config = dict(
    d_expert=48,
    n_empty_slots=8,
    balance_bias=True,
    init_std_router=0.00634,
    qk_norm=True,
    tie_word_embeddings=True,
    init_std_qkv=0.0487,
    init_std_down=0.0,
    learning_rate=0.00329,
    beta2=0.98,
    weight_decay=0.1,
    train_tokens=791400000,
    dataset='wikipedia_en',
)
Below are experts of layer 3 (counted from 0) of a mixture-of-experts language model. Rows are named router (the router's row for the expert), gate (a neuron's input weights, with its number), up (a neuron's input weights, with its number), down (a neuron's output weights, with its number) and show model dimensions 0-255. Each number is 500 + 40 x the weight over its row's rms, rounded and kept within 0 to 999. Numbers have three digits each.
After each expert's rows: "gets" lists some tokens that make up at least twice as much of what it gets as of all text. This comes from a sample of Wikipedia text that the model never trained on. Tokens count by the router's weight.

# expert 16
router:505556514475575531588559480522498457453463522481485520550479542447561490482496481493510544518516555488403540484485450514562445483526449582467532450499479532392487467517495475500467521495510436525564474480487476528531450530579484472466466534565511596515533479593522480459472512565524522484465469497470536509533502534389469477442482468554494508569487533478505493542536576516488506492507559486479520455450491558549458511509506548490450453458509496491532473455437524445544431398470556548496537499521507450480547536586461586536547474527485530498509505545513521534551483525515467467514436535467505525555464550542437512477486437564455566486450500477463496502536489492533429477462448552537469501452487575463495540577544475556406488508534487504500557535487544470489501494420473
gate0:497534534536443501536494464486489457483482487495503428525500507566482542489474419466494430546478529477521483446469510449543467536529494539478549460490518481483509517476458510490474549456484430555533571555408512491488530531523419496450530461542494422490458417506488527522443452495489582505478506569555457464496521473570568571455439517465523416486541530502501496538556470488571541525527475511446552513492478512517553527508525592452448478494516548569493423562436636488461483444480551469426506525487503496489482513464499597467587522462516499469461501629503512462523531501446495445484522543499472520467468489524461522459490527440421542533456506523506461465537531460477412555507509499520540464453524499473486539534572543535493515562476471513484502533498518504516512463510412
up0:479495529468437468449513480494445532458537478481471549395478534545476527413471466509472441456508548486553513505539531428508471504542551474456502445446527484565534493499477533507471491507491501576558534512456506506418536546486489436545564486522537505560490468484482506493475470480494511477496570538536462535502564449525556536461434521446511510494474523495467580474556535520510473512487431498463545515543482544520604510546505452508509459486482558523458438473486487459499542589411514553418513464455536506443446528495551519523505540493505510476496492484509520505535596510525448559522491487496533504482480584469478510424523511494417488495488504470514462468496522431552545447432537547471395522535416443546510407500402570448520437543495495459523452522471450487506555488543450
down0:438488521462505500492515466458553525447526508450498522505486546449510606520497514491498512485538472474529468544497463524477518514534511518549473563470535500539475441476565524491571511433493491527571525494492478510551583468449578518533485537503509499557592542520585537437527509394469574480522497523463491486487575439522556548455544485500498391566528522484550533464455519491538524531495496487450521555498483507534550504535451566574505449537540576503555555464494536435485502543407464516522471460506500503448530535480543443498462551477546449525500464469537512514498487590501467462492561504484428528497487557498547497453499521571538527488628458501484501483460497535461436554403519512508510556457488518531478458542399537489504528469551474517531555540485527498501568513440518
gate1:502488510467499550524554539464448484520576596413448493529538494467526503466418483487462484483416554497434552503466506537422476502487504482556445530456551542520486546498473531481447429496458480530492539513515557472527511484501437516512462619500510528505505494470469478458464511489515491499465562505453404511481486492524579472561582441466488550520468490501537598461568580512502518577428423544457538485515506461485436543443530545463429490514496561443487512479549480440547580504464460447486516519488535521466496475546497487493456446476566487487584509423445491509554523458473476566511472485480560440506558506512490488504503581461522465491514514471456483565465435505545582474486518475497501530507516515493500411475479516541533494537462515505537457506473515558415529446496536
up1:549509509485466503507656507491471537450463535517437475485459497500535472539512493499504514487481507493510514486429555465516482476394520459520497518488476478478514526474540523557516448479512456482522518512500442437538508488539505516438472537496504531524540627492468466549423484427501559460452452415535519526488524455469562536534548466534551472445540507556532535492455463493538469455523575442483480530575468526533458517525494485539488455478507548582493568472582477567515524522485537502455571443546485477510566450485534484514608497434537537458476521500534572473476510495568471509470479502479501501547532477528491484380515532576552462574500472479450569528497497505462467542517483527568523609503489524540487469579502527513532442459566465482476437522510516534522544491534502
down1:538521533493498473507525496531494494474440498491573523514502497499448486466567505488501471383544445498594499454479514523568468476455512530484517513551488471526511468460584454484550542530514560502465531580532506581538477552486506506510518468436473523500531457501540495606551562512423541503509498532483580503521541562500466458470427565549484484504493527487454464515580477409480535463585467525537484479460480483517532489518523430491535517512483459522462541540438460532463496441477516545554444524491516519523473576468477529458462574508457523495500508531528541524533462471489503511570455499457458532494581523477560537542496517456524604461457434520483495502437625451435405505489482487482507476477536429454411456468483546534435509531483505532507553472516494525505483498409512
gets: " |", ";", "---|---|---|---|", " 0;", " He", " he"

# expert 9
router:501484558489541488500517504586496492453432594505456529512481550448534420542415482501482518505401519561501519511494506547470498503571448513440493458467483557485438452494490492526521460506521491506523537519478486484520467595523518522431505527503521513496548496528482514427491482473521571517466459429520460487483427545514500471481518432534494465535491462541479508529592539484497526521482492530491472401474528440468500516396501551501485529486436453464457452478472554426503466477492490419487515525540573465374440531524488479433495495478528552545553473511429474506406403573490454485494482487563520548545508571523497523552405506516548510491443480505462542488552496505540547507507513588551519435501554480498533542542540512555433523512473532491457534438518492468511484489508458
gate0:497432488479435424481487489456455519469500520566535514541518552403506552563472575554471507554479473454510466552439519489537492536477438526523573463483482495491525490493543512476502436535499464499506531538484557541549506486524506555473484502475477517472459499516478529481613540539498538483416498554432394514472472473425554527462495519504448497510543480467507448518470491557545496492524511539462459502495409426449523505467458552458480526501528477476510526565485497476493445527500551531485467539480494488565483511524452457541481585527484491508476476542451549478533544478545523476429506578491545500536492506463424489486474500445514540602498500459416464569498470559508567559491533531504463587586416509387474493506520550503542450523549462514433525461452473426503491526487462
up0:435515477487498522505476517456505505532562505486432532490577465475458495450494444531520533416467487464547500547448437508540470496496519539487638469481456484477528476519459451623527503455520507512481526472539479521481596518491487497437525544546515494542435459462506537526493498432601456534504480483577465558482519495497539493524550428507457463504519523588497451541472479495552513423500475535512560555507493505466528443522502512570467513536493452431483517566499483519476512475540477515572482550404507440506567457517521486473532532546460505565469538456435622489469525504474531571442510507452517478481441583538459524534493549517522505533489518503491504557454504517528532520479531593496512533505553568550523549548445504434496480558462451507504548519553489459542487515450452
down0:539554483598472443515446539539515497497500526522475506507510528540541482498546551517503433479465427438505417534464461503556595488512586525575531478522468502463501547478474537490578538531408500507516456487504518415525441566435441503467535534490533511461481477577463581456500478486487536489468477470510542540447477483489540491509512492446514477549493539453452479463556466486524518485500464459495528551467584505452535512498449417569446484491522547532469570477530470479540582501552555449507511549357456511516510520457529522526558479440493458508541480501541559543550543539471448454467434463470485553537490461449543513514458519518565514488468573481434485492458492398463535512413557448487505537508514499520537474502482487504529470531490450494556503493494449488497562479531535
gate1:478516535455463469508543581511567503453487482439423485483590513404539480502468455504475482469510448482464468487547546439518486509535490537521474481451481499479504495486509545439470346468528526473489475441478521457488459450460562526505424560452532506455504453502499437442537497509468487503499505473475427550517489471556514543489461514537468550471516532554500578488529501522434535527574516489453433490546481520509532486518550532426511514538441543444496456564514484467452527474533550511519490573534507520522504492477480553532430512483483544539547546539453508531571400565506510566483479550536482518478505438435469503482487419471520452562532426491446383494462494528526507452562539549514508557541495501534564509452429490491525509474477459485486530524515476469440546470426553
up1:432556527512494597532519481533477454476520454546494494502432492486553487466536498439521515505499431456540475461561558531509556543531390533497559478476499528532529464518469474478516515428543509371476449516410528477545485440505495473549493446450483419464496559504534497508494523456516541502504527487439516502530555554507524470468467496489505469443517502444532499504509555505510436567524508528452458507537456572423474410560491486495488480622440485463552458537453500452451472535536490575570495553472486505482499488520525539493524442496503489488523476531510435468491448465495435446537478514422484524565430519498468473505524546538564508363450442524537514481488530537525486497567508473478527519498574549498545527521563508536494471477498570550517502494420543472519466488501471
down1:440481477516535553471433424436562427559513484539506490432567487481466492514549518481514503560571513473489540533500499568450450530524454438440548483537508520510479553457500486486543484509478551573506495522529461479507503487430519516510550569567528481558512543451547512483450460506563550476490543530387474481532440533566525486424544549566518465487449468475452521580505461495462512529543521440467498484488469483509506407454511496474471536475524486523503532476419483494495407473458605535506491459479483475481526560475523495505535459508480463510555417482515460496523435439492474490527490534473498408522546556486444426560497555496537493478563470532445449505428534512477471553532472522549583528462485618467509486492521583533503516523515510519561500457482471486469551488488511
gets: " is", "|", " =", " are", "See", " was"

# expert 10
router:571527517459519559575548484551480444520479525491489519536443502559504404497502488502544514533434546471491563588501475502559466446501466536429537490518495551421501482502534521472431410476545496491490537455446491513505506607484446487491501466498575508522462476572489466464535502530549544512501522517480577533540513525462482457492477519559510533504510475524498471528533526532429546501482507557529480500448487507573500498457528490472499418473473507428491493490444535434497458488473511486491515550529611484479543496613437507528542444501488538553493484521462470435549466386446501466550483463540544507531521561523394506494476455384516514495466449518440532451562505579501550479507513549549487502446513528523417506460478502547504543515507517535534546448489505558528500540525462
gate0:481471539483481487556458473524568482486411553489491477556537487465517540523563531524564486513540467450552472500546517510556438495459507503439515515498482507508453465526467472454514619429485417457492556492516557528552495508535540483481526501412519505471537442541539520471517468499528451473614498472528479464531542554498518506470488473485531566510509544539512534413481555511493521471490510523504497488526541527591509413453531487463507447606473539484513455465537437469435486541443482478526511456537536449531496472491538542439510403597548555515505586497497501450491559564569463504492474574467499517546493502542449505491541477481521498511525533477548518486476458484580588500576495503540466476468482500473490502529514506481551500495421505497473505525556522438577475388454449
up0:434541476528520472496483532440454424480491500454514506502478509529491444530547538493462466541525441497529574557428530430539489514530456561537547530495437623457525476480511533553523496505471445576523511460475514434531524526425477526480472497544511524527535473548521435495519548526514550549560482530444495467528488538464535524558503543518494505489572503584468495548484509466526548547493488493472474476527476518534558500597477564476541545481569522523551520460577563542472531496426463538433520477418521496494457487481515402493548501467468541478501532532498571505596552532514479516531545570424430481521531471482533548522422529459585537468498504501498486454481535564521503443528521528513524477546507504452499471474510471526460510426484483538512501553535553517510493377488420
down0:493519541496464528553437545528468558539444468540478528397533476477535463521511473498453529503510501583456509480459525495472466492493520493552514462464540478507499525576372538524521540480489522459518470553443428483528554518451531584487484506460441483481408523442525546491435416515540552526514480501490531557509552501414556526561517448534500499517478558505505532499562495494455535484522543552519536491543472494571514470484490479521560535477550480549465547481519490536625487494550522424529506523527582419535533471530488520441505518563527485497481516550518485495496476425579506491485504492503504471476434517466427476496446500479538483474450498455560492602450484470539485508467523504559414481552482520561467545527460538431517468555525534540508488406490545466596496487529505
gate1:579425448540491517559445425550550473549522516444528491538458557498416460442422456458462485546452513517526569556579443504498525516472506483553485460531501487510502534523544551524493424495444527482513494562513506527578518456529430458485472487525535532470592579499505538481566498561516509494504516504546515520481447456492444561439449475495479540589474496524498436507474476484493533470480456453421514560479490559519533513527480472453449439445468456486609518552536502470434408483484545533512511464498538524522482453503491562443517512494469545505553515498523479492525505498444494399516500507408438526553513539485516526537472470530499450522528486478502565471513486542505550519566532501578484452501511508506539572486452483481471496502486503535477437602539518529503522599547516
up1:497425512482504461470518541519519512502523582570552522510493539521506497468581501441452539510538519530504537562480487530502479510487487548525441551531568515476493485460447494546496481524493564467558494543415436502488446494426487478489460497516470525479487494478479538487501461471470435524557494483567505574517522462489556468452486473522546557540538492449539534609481518532483531458553463543453508439552570523500542477507453521528500497473474439561491466564484504452533458481514474523537441559475490520576430489515499550473485484609552414469511481496458569543427527517492463515508591482451506476416563540538532436580420450508514449496493553520419529527553523513477469536488437523552544475598535560517492515542476521504541483469505546472524492418439546452550485512538472
down1:515500564542569504544555425497549487536461526464564477587520502456431434531457436430497456501511494511443537528551543498435472543525483453484555497484539555471457465526515449497472510464566448481430447469487414539502523498379582461532429526553543522543511480453469565492512526561485455507562503431501478553515476528499547500461464505500532520504537554466497535496552444547499550496558504507467450519483438502529515502465548545468505501492498471563471490558543550495497523517479558490566497498528492441513524490565475523460512537450492477545468529460509409489457409517530466597486505495476449500505540457473516537480558511465549497503456450516538486477498483512451549520490512462418524519508528470538494615461509543454445526542560526452530447430418545483472562492525516
gets: " ", " —", " 0", "}"

# expert 60
router:471508457476574534521532527617483436477446526526493477518542538452559463487505535494595554509484580575504492519475482452521484489580396528472545406476439422511486526481484555464464507492506492515601534449480497542451456540490493403485467521533471424524540461482519478502513509496538532539488505490521535539530421549451472478518518483537547541565488497500514457504498583556484507501493505484465437456503545447534414539501534533444571492462463501489455527487444555492540483503561530466480518485519499465529454511523455538450471509488504533558493421565497450614425496538521494476514552495513520526486467537522484485457466458487535516503482512490472464458526543515556449517521554487501553465431552540445486536584506531493505458490503486444484560484467503544557408550445426
gate0:511472424469482513483498497483485477511515534475485555511498514572515463561482546517554480531505536504559479507503551458456535485503527464473474533480505477496491466509517506471544474442497477483537587469502568413482517461450421470497551529511576488543535560521514440540467461521478432522513498550519505481535532468517443459515500481583542472434537547496522466452491443475468546471619559528484484548498514424452504443552506563481519487461469582552458534632524457522508484469472572474481433484528476528442426463429481565469599533564525440460481525512517478506527538469507515465573467529528496501408490517534539462586492515470499554477521493515510483507494509410602464538491452491505511414467459568520505460483467505512431533545457522473561474540461506539545512443522462
up0:517433503469465487540452502496490493487487505548504457506479525509515510492520490498506522494527544535483482463478504532535406576420472489529537592499495451506457463467508444562428460487505445526505481536549457550504509423512493475461437535488482522525468526494591537486473566482492525390548488529501430497421487547521506497531473494571500478514538567554446465506515534510577484487557499544533518566465523492532544457385455500553427430556521536545484536503490525520465454448422480390544472542470494503498534522514532545491549512509541454454500478477465469498547507482527465489480506554573514494521454578477507455508415510495551440526512535437455462503497513531579451514554512426521516547467469466488564486500532485600482458511521564526490458421590468494526495405509543
down0:503522516486436451517435467504463549445536527493491474492583524540565487500495577476532524486506462476465458560531497479521414410560531540454553519437374528596523539504566449511481531450479478490574497490486594517460438404526426522562486546487478506473501527477449535463509449546485513514498463507559453504518502490432500475437509499549518597429460538555419478494526510424444500485512514560417528467541492472521499387453469516485547462510470488535500518493482418518491491495537509544532504536474473498454539533568506468568456517496495520480489515540511497556544488478453443467484449486575466544510537491491502546469487507512478440500453520506562511489515542474571493528465466553518461496494523445467521485552509473461449528452457548503575601498495517485475551483476456
gate1:457498487486431554416490548485560498497491574471466524462496465432513562499474483506467516497500471446547553499477516552509481491516455516535475463541480514497548527514524493527474493521543510489571484543524416473477518546603526527515517581536476505488506511511479545581488487368471429468522544536560435503490519495446526417578483529492541467473442496515509560399452413553444451424456436457469536575504524497479450523530491423539471508452483537506570525501490557582558541438477533491503479447472517493574455481531520497473433536570494478459506499500487508594560437464467518488430478542427564444505491515472490488524483543469528503472437480516544499584526450517557558490493482468508532525552473494502502477480509521548456503436485490488524574529534503499559513539526495
up1:562547429521497538529586530527580437483579473571467518486434477452435530548476484591480557467450587533476600476453481555494515530573467505497502489548465537536537541500521527509522575469480549474530493485448547455435498495478492548500491539553468541443514523487527516508479574495511484484451545486417551565520511489557508493525470481458516532449492477474530504538524485521507493480483578512495548503506463508525494475498514500557507581478536450530494528527551444512612543491513497515529446412415483461531436518528497466504500476510456590470520450535430424520502457460460475466460424528483455508496549457459495533445479453565512485407495492480473524553454464493513410564515494488521475500526518567470451519528482518565486538509508462560489487451502425423485525550500504
down1:450475519516462539508493466482498517469471588464473557489500466480439594522597504545512534576469486433499471498528489468461495501528550483507551479503489461481452564571477485510463441466580412476453458523481463596499514524535497515577502458536489500509517450498565449526500536483527526552442450466492565534462492489509415466516420517497502456491484545490555501522522470447506591549486491438516519518490504490483430513520565453547502473455377544484471486461492510602541506474478430453490534484527550457501450469537474562492476468473447516465549426559483466494546539510503467524460475515424563430565505548496463560537560518545490575559519511575475537481496535528483506530451435549523501579471467547535507458549571524520499542503471517503516468506554498489511432523466477
gets: " one", " first", " two", " of", " all", " other"

# expert 4
router:587534500513507555524520516505500457482479559504484546510496513462563484523497510533564477544494503490525530537508513571487485464493499498496492510499441511521455506518535543500515492536580521512494592535479474445526405576474520497507482522524531526505445462431541500388479506515534569466462513416504508476564490575495532452478458450642502465490460460564531501537551578514500517428510530537481508464409526486512514534473521545484457537504403453454418506510483465470545433467497496429526543524539508446433510499570538573569530445456526532485498499539469538488529448527536504463535516553515486507455550551540398496460416483510463526522465474509476502410485496500514526537515481523499548466419535464505523542532506595514409582557512543490504518472497496521510532514498432
gate0:515512500485500553452507492488541502408571556511471475526532457379551523471499449535496423430477517496528532524502537572496521509439509433559495456499547507534520536473505538505510488446510485558478520576487503504561467467526548462495500460552534508482499534402474426457510411430475547514484487536536478554548426510528524424469458506488534434513525569479500465540544448464482576453522477462543572502485520505486430506542502427493472541506491543559482418518482502477497488523540529517496494466480556474523477486540483541450437513441530567507551455406426469502489462450503569485491473558502477533483507489486475569512558491459484513492510503541492492491552533536417582540545575490363553525450501495559587528471483485528476497514501469478528541477493498468503486530506411
up0:562514490547516515543503459537474517576538532541528499522430488486532552508553520556443606425500560518521499514523508442468507512520543527540479497462451497543508520514531483525391465527485514481466493539473534494430525498481517474537533479511467547499527440492482472454446526485522494479463480482527507518542480544404445499507482482506530410428533502465477502478515508572451571472462531517448507475547574483555478568461437479444532529494495510499435459499523536542463524422456482470541466443492461490474534488459439500475569483575535503586504512491458396466461415529471475519580439507526490543494556498478529545458534574517492483454530418471462481484541538563449510547518495540485480485444511549568424446507470489522561451438508481496427529428515498555546530439412487
down0:504445487467524507598437452505484537490495519519477520548451504464534445486508487483534520518538506508528467452537458549513444473465488516417554498493524472491487443445573545562530494448480395512437487505529525447498533404527486464495452502525505556545507550602451408503465513496555480470499514454550418504542490501544478466521519516512438509540480604450456435527480462469509500420487439508470504523475594515495526483530553517507584537428485509462567463461464474491524439552487472561461477549420510487498418435412473491483460534527481503446559536439564514523566473571448510543487489496502491497506437488492480532538480454493534521479527456466506495478482486560460514523448456527450531481467515526497526520538520543512387525464524533520570507509577461499537494441440490
gate1:541444522577479565507455427456492504490495548475566533478446484527577507473505448520516523548519527584518473470535504536547529504493478452468563466516421544505535502583595448585555460532492530542507436525458512445526527462518480467479468457486504500544548455455500536481576483441518513508472518519516513484560538468522558465548493493438496488522474462434482492517527528506511425454541538490472538513516521527621508536492488501510476413599448496431402486443535562497498520515526510515565475519544556453524491558546487445447508469521436444518515464515501443492467575539534508434518520532474452486454540573498571480571486476503446511476452528509536540503455445526494427504522494482477398414469502472565530534450463481457486474495536529493538545462481522505557537466507480
up1:536525508451456564470513477484466408493488548573475523521511577594506528424522522445519471515512577440486497553556431534510471459553572483578581479500470454378476526531489545483514498477450441495562553495549478461547514493470565489456520428434491492522464527484506548491509464594502442439533511502486557463454537452500502506553591497503456517504464504511501470491489506480449541501491560509475447462523559502475438490509438508470535433545412468521449484461481517536476503470573538522515489440518538506540533490494533511550476545536475528543447469464461450515501480517530485530487501548460466527496443458453423490472491493429489507483464427541466427513429543580484548571547466504532483530523472526440506571480471502495463484487466478544438462513492411461476479442534521
down1:450496495546521542498516550485461515539527462481508482428506480483543439468532486481442486528431475516505486503434500535545537519579519458517528463497470498439495490506530494539480517526451467542544541509542503536525462477501470465488518460490552475521528478538468515426548493506445487583437538455560473532560476546487584478471505548482579534521478459436563503546573443492457482434502464497533433489478570510401463609542484502531551505544540462519493494515529539481509442485499583495468482569474524529470474522458540516540449460528466537450516456538563460529470514515505565531517466466522464503461472521566531498465511544489488571412481489534522515441473535531457514501491563525424490475433504414440428495455528495542504482486583419448514652517483489449553435465494494
gets: " =", "==", "---|---|---|---|", " ==", " —", "==="

# expert 11
router:490520502425534532520522515539504424469427512519478500474473524493510478461487531490559514540425550603481501503481452479546429524497478515494597446477366454545491484501509589452508531558511518566530554495477473513473527609519464462433477524516504490481533474523487530464491576475536546509479454484516532461519456490515480457432480438513497611483454392466504439523500577479486562529526552559501427466492549437488510510484502507480540565516452463439494549456473452510533464474548573450525599495530498484469511540538475519431462538544459517553516474560427485502483461516517500464521460602510524489507476545504485517467484505485476507529501547478460447484518496492533483552530565525533490486343511465515490536510507535523486532522487495477498575519518519556540497509492453
gate0:486454442463475494518425529487502460525490498473515446515500464548549440526535493460597579590491564525426473471565432581461467485478433552466497477469492452513522502534586445500459467524602410474545415504451519509425453522513498564466554493618479495531547502464475472465561537495496449474535446498527513433511565507485524511480501500538491460496458499501579428444530525503533488514489480500434474478550500580481449526493401534534466584459503530490505494489474477467489455453542545506452571545520497486445509542556451467483477527550475498522542511455499478512538497538478501535518524544379466490467509535504472501535491543491473484460488437527490517518497511479489514453520579531485528537523449541529499496463570465471511468459472526550553585495499466462538546504468564
up0:495497492459472484439470478455487515521500571465544567473500554484473501492499510527565471491463538597518528587531577464478452470526536557476527489444496534496551503491496504365560440510462572502466491537495487476472446521545507519507450548433497484515493462516450452445540507528498499524521499428479514485459419493557527447482474485495513530390496501419626515535454564471604475506515507466528439472458524577501444522544487510475483526495489546448518507509521571474511442551488511531524526497559509426459558519525458469481494551438506513552449560503402544561486539511424447524521479473482533507472556563516520489526486463548535472460520458544441474472552542519529525510456540523509520506478454439463470495544480493474561443487514476532509572529450547459512574478455550
down0:498447497459435505474473522488495485507456488528426456579509460480524455490429496519545523479494570571520475503468487386574505444529467472520489412425444520543543449468541540507499493473570544520494449517523536590459421486544442557531463541546453456483536511452469537419476458514534529506488521466475515421475439473493532476472440450497463483429512462485521421475513486523539525464543559451522389423490530452521533499511536465510551536526575484426528533488432507527521489529535524503461491566454472537517492476517472531447433562433483560530476468473489436507442521475465514515485553506406468487513523499468496454534491536499507500535402458537475462536525547505499516538500531503538565534492525467458508463535491503476512438451487497495562510439505503497513513532366493
gate1:494570475559489469496553475509475528514500506475502468573531509460523541479485513542535549544472559488572524496485560590616469533556550403446545469584496485547477529490520493468602567496447495552452510535536517459528453511509519565588550550508542509452526510545508472467537527427543495471472500486463532490503498491511453518507461503510483550516491581523527536508559411499478529524542499465523452544526472565477543486534527456500505493545447488528532570530490518451510503438467543503516477543540446486524486414513470561505497549521488493533357543537523468549455479535455536460524535465512626496486454516534437510550458460494462542592506477460557508494476529486527440504504517506429534514567513464434475543532524493468550505469458414511527491561523544520469476514508509
up1:531492444491468502535427517548496548524617482486472518471437497509468478421513494439491519500514462490492504459489506434513472556500501531473550483563497486443520504477477405505506495416492526546564529537508544544482575438496581474491492453476506479543444498488556489603457489493464541488407557426459476455497473469510504436505499532448546526473425533578516486481539477542497498426587479540488428423532507554554536483563486524463572513499453414545472513506514615454548546494498456483543500496536530546559535482513522513490493531536524583463553493450483535451544477573496488528446497483500520562435447499439515498402506467457498500477525513502493521477431507452478468456517478474523510466450495481524428477468436457506538450487466524549519578470466466544540507515529479
down1:461459559525503456546503531520589512505438552541492598479459492575446414534564415539508525441568504496455478548515502471486477557547466524556542548504443477557496585479446543492538484450492489503416494457571524525518559405600490489425571519529508516472468549481489548453499491523489527491537481528519433528445541494509552502530566529545550399464477473540478463519501516515437505578521449462469528432461470498492484478472473488486470501492512553464486474500441509537402468538563536487507518451441449530508545485511541525413533544451461538460554454473487552492453534490565514498504486486505476519540475483406510461525520489534531513441480502483513547504492465514465536476488569509520420499483495490537541489544505489570538520554530547522527429477440458523552486505533455
gets: " a", " A", "th", " an", "A", "st"

# expert 13
router:562555470473449475531519490547442525510446568514481514426518525468580411489543527492458501520500545536524538526523523517533519474638480588464500543541503502477447491490516529473532523492552487494488559474485511426564490535516499513490509551493562494507490484527501454427465482495516526485514520453516470533531385489496560477518482489558538480569475492546509463511564580457500545454492446576484482471453569493525498501419489548516506452483449469478524518453470451507498439432543517460382499533537555498435454486511514527493451492543491545484570506529478525544446476459437511478464493503546517478483538596545471458454494481410517550505498471606503507460496476518518567472489550501492566433484534480481494517572523476554396536513482555495465576501505568455520486479483451
gate0:447438487472411467481429527457425488507506508533470492568512580475517481512558485440460517449552512513580507467534524476486556517463515465575479465574481537456507498483476575547508602544503485506491469486480521516471533449611545528482506528488475540476527533530468476475475437472486497535529479485517531533476460516515606530525515546487493473436470490506537532591546530487470429507427530562489476562495493484454514526426500501511426511528464489535491468439452498469485508514441622508494456426528486519518501479524461459568498498545492599504495461543441516432435503560446535470457577509500535534527505490524458502449493433455562530423521501448432504474506522520643522473545524529467568500429555457479527523477537447488495524537514513511505484497534529511520464480504480
up0:551547491508476507470447500519476494483456455575463478519470516506534499467524506572492491520542525433546570471430516540461555528505548528563515508529541472521447532494590439519468460510510490430509464444503515474508565536504438491458509515504509559506517497452544458507481491567596509543507511526436425469553548468525469536520483499446511459555411520519501534497435544515533451492507473525549510488445558469586503452425542468437508551511486530512529506470498482568583481506404505500531572442486490501526503444497474452466420509513479483492456468513575448503480561460553492481492439504433525498531515472451487429581522512448539424475525527468491523531496442493473445481471533552495444524545507470431520504475509481378501523487507559598563572554430546488500490516441502
down0:470526518566465459496483380481472521511511530509497537554466467567478514512474454540549465455505499544470497531493491497560555497524507478508504537560427458611574463457524477500494458447532458475525465520443448493516450509516503558450431606521531546494572466505468563578510553557493537499532527517479489474553581476504480443504523456466445449519537523482490443410478595485494460565480459572577544471529498470488474485478545454565446480526464487515579434518488454480507433501508461488573542488509496558470500540496493490487488536487494436515516500461494533434581559532450478517484499432429497560598510521551485505498477508486557502559467509485523544485446404542513529501545518462491473510532418547454499480497524467458528487517552535544498554555551487529538543531499522
gate1:578496490476454463483498502555494473493591520593556473538566488457478516507532634504532505445550544493520454510525481495548494476514532503507573566485514484479465466503471529471529465494515521466468474528548502482507484408497517488456495464495487479525514511589440465496478527457490538512547504523518476533446451549518501453445516489489524472543456452566459437415525578414498543557553456525499445487498589497415545582461436580482456480473535447532503492467553442530434495467471497501528438484518514459486584487490488460500459503497477484515466532503526548500515522500541546480494533544465581481539500545561529581528511505480545412515475457505541601484548427579550439517514538492487491499503528500505541453485510508484441596532484575533421461513521565508490511516490538
up1:533497440544532520456445491546514495445521512510460487495542585473434562550505511487494559541508476460574503494502527510468463457469489450544542425471535467480537500428505476589514424563465538462502486520507486477538503494518528531503478495515488473534453445511492507486535567508516504495576485525438525439476496470482494539524528481545418496542520380506546418491491550485551549595495490518441543448419560580417538492561510524524483576478538524521496569484479511450515508494507482481441442517511544418458527559533483399518432433534493504397503462485489533556526530456504479448561538573504414560523489436563520455513493439492511455512425490451457550516429494464516478540465527462533447456476470495481523479514446550553497520496466496476467478462517469477471494526503516
down1:594529478425517479475547519449475464529584445470537538501526538483443511497501492514491509505537474549455514490544440471487498537608446478458508445448496482561481470497474512461440516475518420553447420542479513523448431509482460506564494517495502490537518498492516477465525500500491491502488459512526484558542459517538464416420436452476491554456450580561476471528496524402430582512513555482510499488489497505462500503469477519495444581434449484394523479514540467503475473472491466525527503418547482407466536521514456464489528483462501550477472539531497472445488471497535512523532522458469522502521561485504510528501468538482512473533495456515568502489637515577575458542578539526462540487449516492509499495481494481469470554482473535372452455540479522533547530516421436
gets: "==", "===", "\n", "|", "====", "History"